config.yaml
n_layer: 9
d_model: 768
n_experts: 16
experts_per_token: 2
d_expert: 272
d_shared_expert: 256
activation: "swiglu"
moe_layers: [0, 1, 2, 3, 4, 5, 6, 7, 8]
router_score: "sigmoid"
normalize_top_k: true
routed_scale: 1.0
balance_loss: 0.000141
balance_bias: true
router_bias: true
init_std_router: 0.0196
lr_router: 0.000717
vocab_size: 32768
norm: "layernorm"
norm_eps: 1e-05
tie_embeddings: true
optimizer: "adamw"
lr: 0.000785
beta1: 0.95
beta2: 0.99
batch_tokens: 131072
seq_len: 512
train_tokens: 514700000
steps: 3927
dataset: "wikipedia_en"
Below are experts of layer 4 (counted from 0) of a mixture-of-experts language model. Rows are named router (the router's row for the expert), gate (a neuron's input weights, with its number), up (a neuron's input weights, with its number), down (a neuron's output weights, with its number) and show model dimensions 640-767. Each number is 128 + 24 x the weight over its row's rms, rounded and kept within 0 to 255. Numbers have three digits each.
After each expert's rows: "comes before" lists some tokens at least twice as common just after its tokens as in all text. This comes from a sample of Wikipedia text that the model never trained on. Tokens count by the router's weight.

# expert 7
router:107156122069143161146121103135139126151142164112172140143138099112169103106120143185138136106128142135077157166086159138104135156147132129146140128179111134087181130144110128149092081105123132121137133134174142108129128087134137153136118116128099107094152153111131115089152154132142154080105122195108076106175136069113126129125131111105109129136092173094148149129146103163150115111137
gate0:114072116114124139198153192106152158158164187138155156114128133121149126151127092174127101191141152117131151139093118152139191146140112116117138129148102123130175148146077116145136160143129125185143114132134122129127153146119126148124140133130133144121147138137087142134100087152084140127071138166143118128097061126115092132069134119116151115141143105115102117051127130181123165076124
up0:079163100107090112110139134155134137068203160136102124157106125146150132164130096112113100108081111120132103146115158083161136139145118109181106106162140139155093134112136143141164120119092121136115155126141119131128143125144148124090130138164132145129172158120099159149166130121150134140122115134200136143121124132154125127105098151161114145114167166104130163129187138085078129106119
down0:136154152105110096095098125152087129104106179208121121141158120158142125111113130044156126154139145126171070143123139095113101120101130162110093102157107119082099093171192083135156105118128155136088086139159125138152127141137133157142116104150159134130163172151127125163161106118130152144098132100163136152152100113138147132102135150139107149156165132133126091129071126178131127127122
gate1:083134176151120130129143150158155138154145172140124089140120143106140140153121143144146091084119148143098172161163123129133124140151115158134114129127151104095078163136168139118156099157125113114140120116150116158129131135109130089133142144071104149127118148177146109132131148161114094118134170162128108142136115132119112137132116107128156165100129122166131116108132123132101135140126
up1:096162102139141133137111087137086138149152071091149143109134128139100146110142135110134158104153132107146151131176149077133107149091137129102198123094139141123160157113108102128094122148137141144130122126167115094128111140092183114118150138129125124118155131131154127127102185090137115129184104118150128105104117099113151134127145106165154109111095115151117084146110138148100141115136
down1:135131135139098172115084121138123087097158106128147138122159121174090131100122172113115127099095133158143118147106125102165136104111142087140124128107154112123135116115106113121142108141139157147151144132126168105132148078157128116086134143157177155137071141124155100102105122114096126100119132099103095146162137094141136135167111158127092101135141128148134135141079150151104124142119
comes before: " to", " the", " in", " a", " that", " by"

# expert 15
router:167155137114127130133118152107117133135134143120112092148136111104132107144171084160149151136136115142136120137142168152088113161173096108125066131149145161125143125120131137148147134143155104096135112139156137100135148128119121134149145101141128140136143146111134128114135109133119108140129110144081099117146158089140142130077083081082109122109136138135136142076142079098132095086116
gate0:145116122107143133137147077091152113062130100143144108140118136089132140148145181165161105140109152126125148155120142114136155119134147136148149157120111124139119111154123122111115091111120131104127143100160128140114113143157112125108073188147119122133136124121144118101133128128166132157171114142105128129093140145117129163108110107136169136173108135145146146100147089174137128141115
up0:118124154106140131133094104154126152129129112134156122145135151161141142118160133167161107157145150111177083147132157151125136116076168154106084116143124128138134075144125141107066166113128073077123148119113128125108111097133103127138152129108119094148171156131144092104140120103149138127124136110123129119123111117087149120115096115123168095155105136115130096111122134078117115137098
down0:096148141113092162155127114129130124136126166139142140101142112108132106140148129102139125177146145103121096103134113089090067167119149084114139135105114162144135130074113152114133128154136150130146131119160132124114105132086105093142147104126171139093166160063101146116136120128178146153145099157141111145139114106088113094140151151128102187128149128146141147129152143099170109152107
gate1:142110159091115116114135117143147122096080156148128052136110136114148169157156145087120113132142120103086135138127101127129129155124125100143131125102138128109128132138131076128107172104142110135124113126124119082129115136157105147104086131178147112141117152131115165116156116145156157124086134169112149128114130140154158087097114145121126139127113116144132157164135095141138170114130
up1:114133170136148061126161130101120115106116173150114090102114090102128135153158143090125132195123116093124167134134099125153101108160118125125120110099166155118100143136126148149115134111131126151119113129090149165111084121157099161118103165139132136127147153119103127121166127173135139118092143157133136133099130150136136111120098154121105136130130126108090166104125112148112151126131
down1:084104096158166121102137104129092078162147118150178161152121124120129105196170191123138106168096162134146123159132109115138149158176127121144108119115097149121105114116137121123168150137114150123144133147132104166077112123127139113120157150114153111143107151129109127120133141105135141129125130128115109130117095100157164114103124144165127120116103127109131136141124130161118076119129
comes before: " |", ",", ")", ".", "–", "),"

# expert 13
router:135149152103156124159143130139129091194113096119118116130191152125135115133102114137106139118126149130146113110128153144125101148118102118111159079133098090112124066154139112154138143144086090098125103120131151072132145127101138175151140119161121143150125138098125129110132138149124118113112153149121129108152168122122147124120140099093112098102108093103120148138148132110127109086160
gate0:142121107130120130132167173156129083159096129105132142130100110060116149136149097124195125145129156144102162127129116101118143139136151107126145098130143075138124079139135090124089160157147160154146164157087125140107131123162109146112159165155139136116141117083126134151128105153124139139146121108118110118114170133118143085133076111168150148140139080148111163134099134120116132128112
up0:152150114107131099137128131131104112106151122155125093129156122111118132138094106134116111108122105159118113134122160111127085108098159110110129144136136125157160085151146126112149133171136117192145107151125098113138150072110069162088138135055140084073159151115084123147126148123123113133122160142097137146160127121112092090148120117132151097151109086123116133141131120140118141133211
down0:104136136157132146071140121097144139155065134117172189144121131144093089134138100085139170070107120112153088150132143144117137148111078131137154097146164122079121124138118126108128133113124121127169101124149104124136140149148141092088103075145131122172119113153153105134117086111147129096156114140083159136137109150142154139126133124109079172136106135116123092125141152131126108160113
gate1:139132141103178140121119101126105136155103145117182146103120103141086152112079111114181088110092175125145116121118138081093145128129125106103145142125122118122164132115175111138115093136142129129148134127151127152118121121161105188137149158139163123095184127160119141116164155129119128124083122096140106116146107132137125096105158149160073082129171151136117138141146125122103124078166
up1:156116112130124131116133130075140141130137132140152175113115113133126171133169159130109143109164089124096137141078111111122139147132123129098098098135082129139106130151132124114089113144135153081112124153097144120105125159119094127094147146115164129130098149158145150178129114132134135119109100104125123119144159103160112111156131108144156145170140125157075136133118130075094141106095
down1:147108111122125121120163135097128117130118119143139157136127116109101122116151104185112091081153156137144124123138111134090138146172115109183108131161118087129112121132185158161120124151118107156091105115130101114112128153139136137181134106152111092102131117152145145122165130134111081117116107116154063135132104095148072154115168157134111113146135151075119122096169117143153143117085
comes before: " of", ",", ".", ":", " in", " and"

# expert 9
router:115157152117125159156156139164141141151125112115103119124175110124149138149121096123140118080154129135151120140117112139141120167114135085087118110158098147149155123132108101087096096127100126138138112136141128102117135138126173114093124143136120119120122141123120118119108110116139120142126143173131078084113147108096129160127140127100142132081094142097098136119147118159143112118127
gate0:109087135109119126167109138084120170088091109127109140130166116110111111126122140154110095125166167156150126147128117094121137130155087113108138090133111106100126139156124147126145139111080123096118144141130150108120143133123145149147115106134122114135159109162120106147131172120100090122090150140131099155135096078166154130088159112126147135113129145073173113131136157099126148124138
up0:101114135135151138160152122066134170102141138128159098096143154098126114129147138148142078139109117109164126104109079110133148101137183095123160143122158107093123132110108110140122144117170108137123121128154115128120148092128118109111081132112141139176076085185132099138143112147166105147130104083120069127121083155105137141074108147067128135143152163100148135085192181129120121120136
down0:128144129153111127121101139123095123169120070109167116129169099160136116173119116161107126093110140097115117133114122158123124108130104152094160160114131126136142093127141169137149150142138107115130119096132130114100114119079116125144110135135085126102127130119126113111174155108134121152138148119131124133104144126134127151152124199119160125118164099119086069152123121136131150105099
gate1:138156160082117118101121148113062115113135116131129127175111107099143193097064111086149097076107131121084140108109129109090134163101125140137142141145123116119120132167150130131107132085066133113092113106068125121077124115124149105107154116113113086096166129112109164122138102116092148129167118140142114105171116127172156123149187143062140127135139141123158148122157110086167138131143
up1:116116130106123152113108157087115111089121122159139146123129104107113140147146104101131148148117080129113107133134135119170145133154159145128075167129102128119181097149138106158135156098116153119116156141129100142113111092144120116119109107147130101157125147166150117099127126107118149133122136127150160143154097161093130137171096119147154115139097117145110155145129128147159151150078
down1:114163152129129139121075127169080154131168133100140125138157140094074099143141135153138090083132140155140134131114126170069092150114091089145091104186187145128089158106122144160136134119136105105153143103090129087068127157147099142100107100146108144131124112088140126167129130110102099130140096165124135132160135107163159132107108115098024083132130152129134165138114141168161173141129
comes before: " |", "–", "%", ";", " first", "th"

# expert 2
router:133174105159156122116151124126137152124107096125108118154143168127118110138101115079149104113116136117145118130107129133101143145120103097109134127150129113166127100109157082135120146119097122122134102123103132116159141107105173123134062113131131140124136137122152142136124115121088091155120141109074137068121101143111140138126140149061119084098115171091098131135127126195130120172135
gate0:172125141143121140152127114131138138113132155125108138167146103142137160151087152115110135133160102130142175140163117141147129121154148148122107138126155131124153128154104129192165163114121127089105095124114153125100113143111104173132158133135101127141124104104130117125153147129138144119130126135157111145153163138164182134126139139062116177110152106129133080113152139164159119144163
up0:101132099116140156091123154114141144115118155117128082107122116163130118134150129113074098113118113101144143151126132157130095134127132164113149133088144143117088111096133133123096112146129131126098093127158144096151169118134112101096177105138112105102130142138129149141133125116124116106111108167184129148166128114118169099167123116137093089099144124122114125108104101115090089152153
down0:098110090143137163096128133156129101100156106115153109138129188153115062133159130089094103066124134133159099115111113127133103136176147097122126161115137133136159046138148094150147147094131153129125157088140116211098157131136075114111102155133106132138133142113142093164107119149086095129156110148098128099121145140168132139134147113112162097107094141109138155169122141124136133169128
gate1:142097099117151096138131182127111119106124143154101096120098158136096173150135138119129139127176116113084098137131119109136149137083149129143093131091178107144139138156112122137123171163139097157123099078148128126127128129104154126127086138147151106117135124134116129132156100168107152169158124126078135104140175113135174156175150164132094117154115102115130117157118147132133140140132
up1:107107085151130148153124117151155087101123142104135089142125133077119141124108089108166084099074150131142172143124077147093107143142137094128145103138150133143140155128110049096117143179124151127105107106128168123143135085115131100129152105189124129125174098115131145121107117099112126149120120144123138106153074180124124167114172121109109102135132143136122142116138146085116145156189
down1:144112075114112187110098138134140121184140151134155110141142140111124147133126147190107135087131155165104119135151135166126134119151172143113169138092138105117112111141118138131161091067152124095111122178101113126101079128120125136117167128094134122140097121103127127098098104149102144120108099116141121119125108096117131130142123104113118103112141134164080128113118097136096103097130
comes before: " |", "–", " /", "th", " than", " May"

# expert 12
router:176121111125116119147168112120151193123079121105110114163118138098130132096125095148108111093125146164162182137088142148112103181135107123150125123093150178112116117138113092133086122114146122119153096130102099125124149095131145132115133133165125132132138153135101125111141140159136129130097126157113102099149140106151107141105132122127107128150109145115102139159152086157169118103141
gate0:099135146136118112132098073124162157124121182144098109119110131110159118123185103172183152125104157083147115111125122087139117131111125149143133133167108121181128130143166138143178157092131174114140110139131127136157132120121137087169128096134151149147159180072071092120115107123126143141151125133152142160104148124129122155121175122120118126138105147121126120102100128110132115169119
up0:093143098173118154166161154168124123171112126145160163137163136132149133116135117103118165129151158127143107124109113114155121113143156125141126173147137119121108140147112134116138103157106138125153130175144129155167104112137155161109128153140105100106143127100114093162140171151129100127148097148148134134131133132092134128159146126153140153126077208146125149154178111131083156124124
down0:145124115137136126118126129110154120153147128159129105121111146137172110084132120138129108085200152165097165113139158144123143131156135132118144132115087141089154114116111119104114127145150132082107121120088153135107131146155126159091111140132107145158118141116094137145160090114165160136133143099129157118131130108148157118106111128149118142155130158124157112127128092156110100154136
gate1:113124107152128180108120091096163152148161102106096141127129157082116071137140147153133115148122128112156131092134158135123136142111069081100187148123095146132152100116187137131147107143111146114123154091123179101115131147094116135090127119131150162181079092151103153111070156132116143102195102125125141088184118138149116183098152148124128157146130096131138131104131131144090143122110
up1:106127110127140156131103157089105143147100125149176124088128129131140168191125145060160119167113161157122148163125095121133158141149121159123141111085134156141147107136194151122093151174128152124131106109089126134134151097178111146096131149092140086088117123089119129149082091115153123123102157103131083128090145145085132076085119155132161130101125127146134129116162107128140128102099
down1:119105144164099146135090098095144116143141118127107114132110133090146140115150163096123173101123107129139080143101128097139132167125082087079141136090151156160123142149158133113123131137119128117132149166128152165098140139111144117113168157114162123121116127137167114095098127170096122167129123118109075118137103114149136126150108128126104120121125129155166126133129156160103111147100
comes before: " the", " ", " 0", " 1", " 2", " 3"

# expert 8
router:106131141093144139152159106150153110153129145084113118179124101079143121094092148150125101090169112120104160153154169140107141148111121139107154120152113129115181151109143106119149116145084070122140136157090154136134177101085130139173122131147123112135139140113139097104114113128126120117133100169118098077166096101148152147096163105123111109090090134095129140109152127149116123146107
gate0:128121131146116107107098125084133136116129099132127116147140086120100126100161104131128126140096150115142103093138128125127135163139113084120137191080124143146156101170129145086121121140152165117149115141160129150113163113159113120129155133167135117147143135148161145165132145110112085118133147101103167131142079167087116130150088146161141135132129152101109137133126142138136129143140
up0:105124098131136146158131135107168129122162108138119111108138122142123124111134099088131135127140097154143149096133112148129120119136149143149167157124132164109118111138078127118143129175150166123145143137120134138164134119141120120161136125097130137121123115163139100173175146137137106136121104093139097150151156114137145162137158127110094141116174136112097104108163147112123115090060
down0:146136146160138135155097115135144160113118109159147109104155119133148158107135126132084146086141095165124106110156147129109118122116113139127112146109176167141172095083130134164124126138135122151127145120169113109150146090135161118127133156131081117091127163141160076115141123073149086107181184138123109095138122117129102141172118075102100171104154161130108113129113147154129108093115
gate1:136155105109154093109125117079125114122154117121147118126122134155137115099160143149088128079176143161127145119111135134111141180117143163138145145156142098171145134096067129109129125107137114126143132138123131119116183145111124139129106102137120133111101157119062155102167120122167135177162103093144140130169180110111147116117129130100117120101141152150091140109122132159164106158108
up1:100178140155130158116094166138155155127110150170109109158169168141103174138133131129149098121119120143143138053150140106107143094117111075092161101125153168086154190157110126155143096108129115146163090146155110127148083134120169151127108146120087153126105104135155108157078145127112127102158112103110088100114125124141115145124125140099113125088088115087138126111106128102107136122124
down1:108095173122154146143113109082171112088135146126152144129153129173088104161148148110145121117144160154141115132147088144112114150136134148107140149130135110097119153161183146138159151076140147129135104166140130163108129153146117102126156079114106108153113155103115149117166153114124096106102151087169139123103118154128122138098112149096165110124109120112157092147170146171129162119160
comes before: "\n", "-", "|", " The", "==", "The"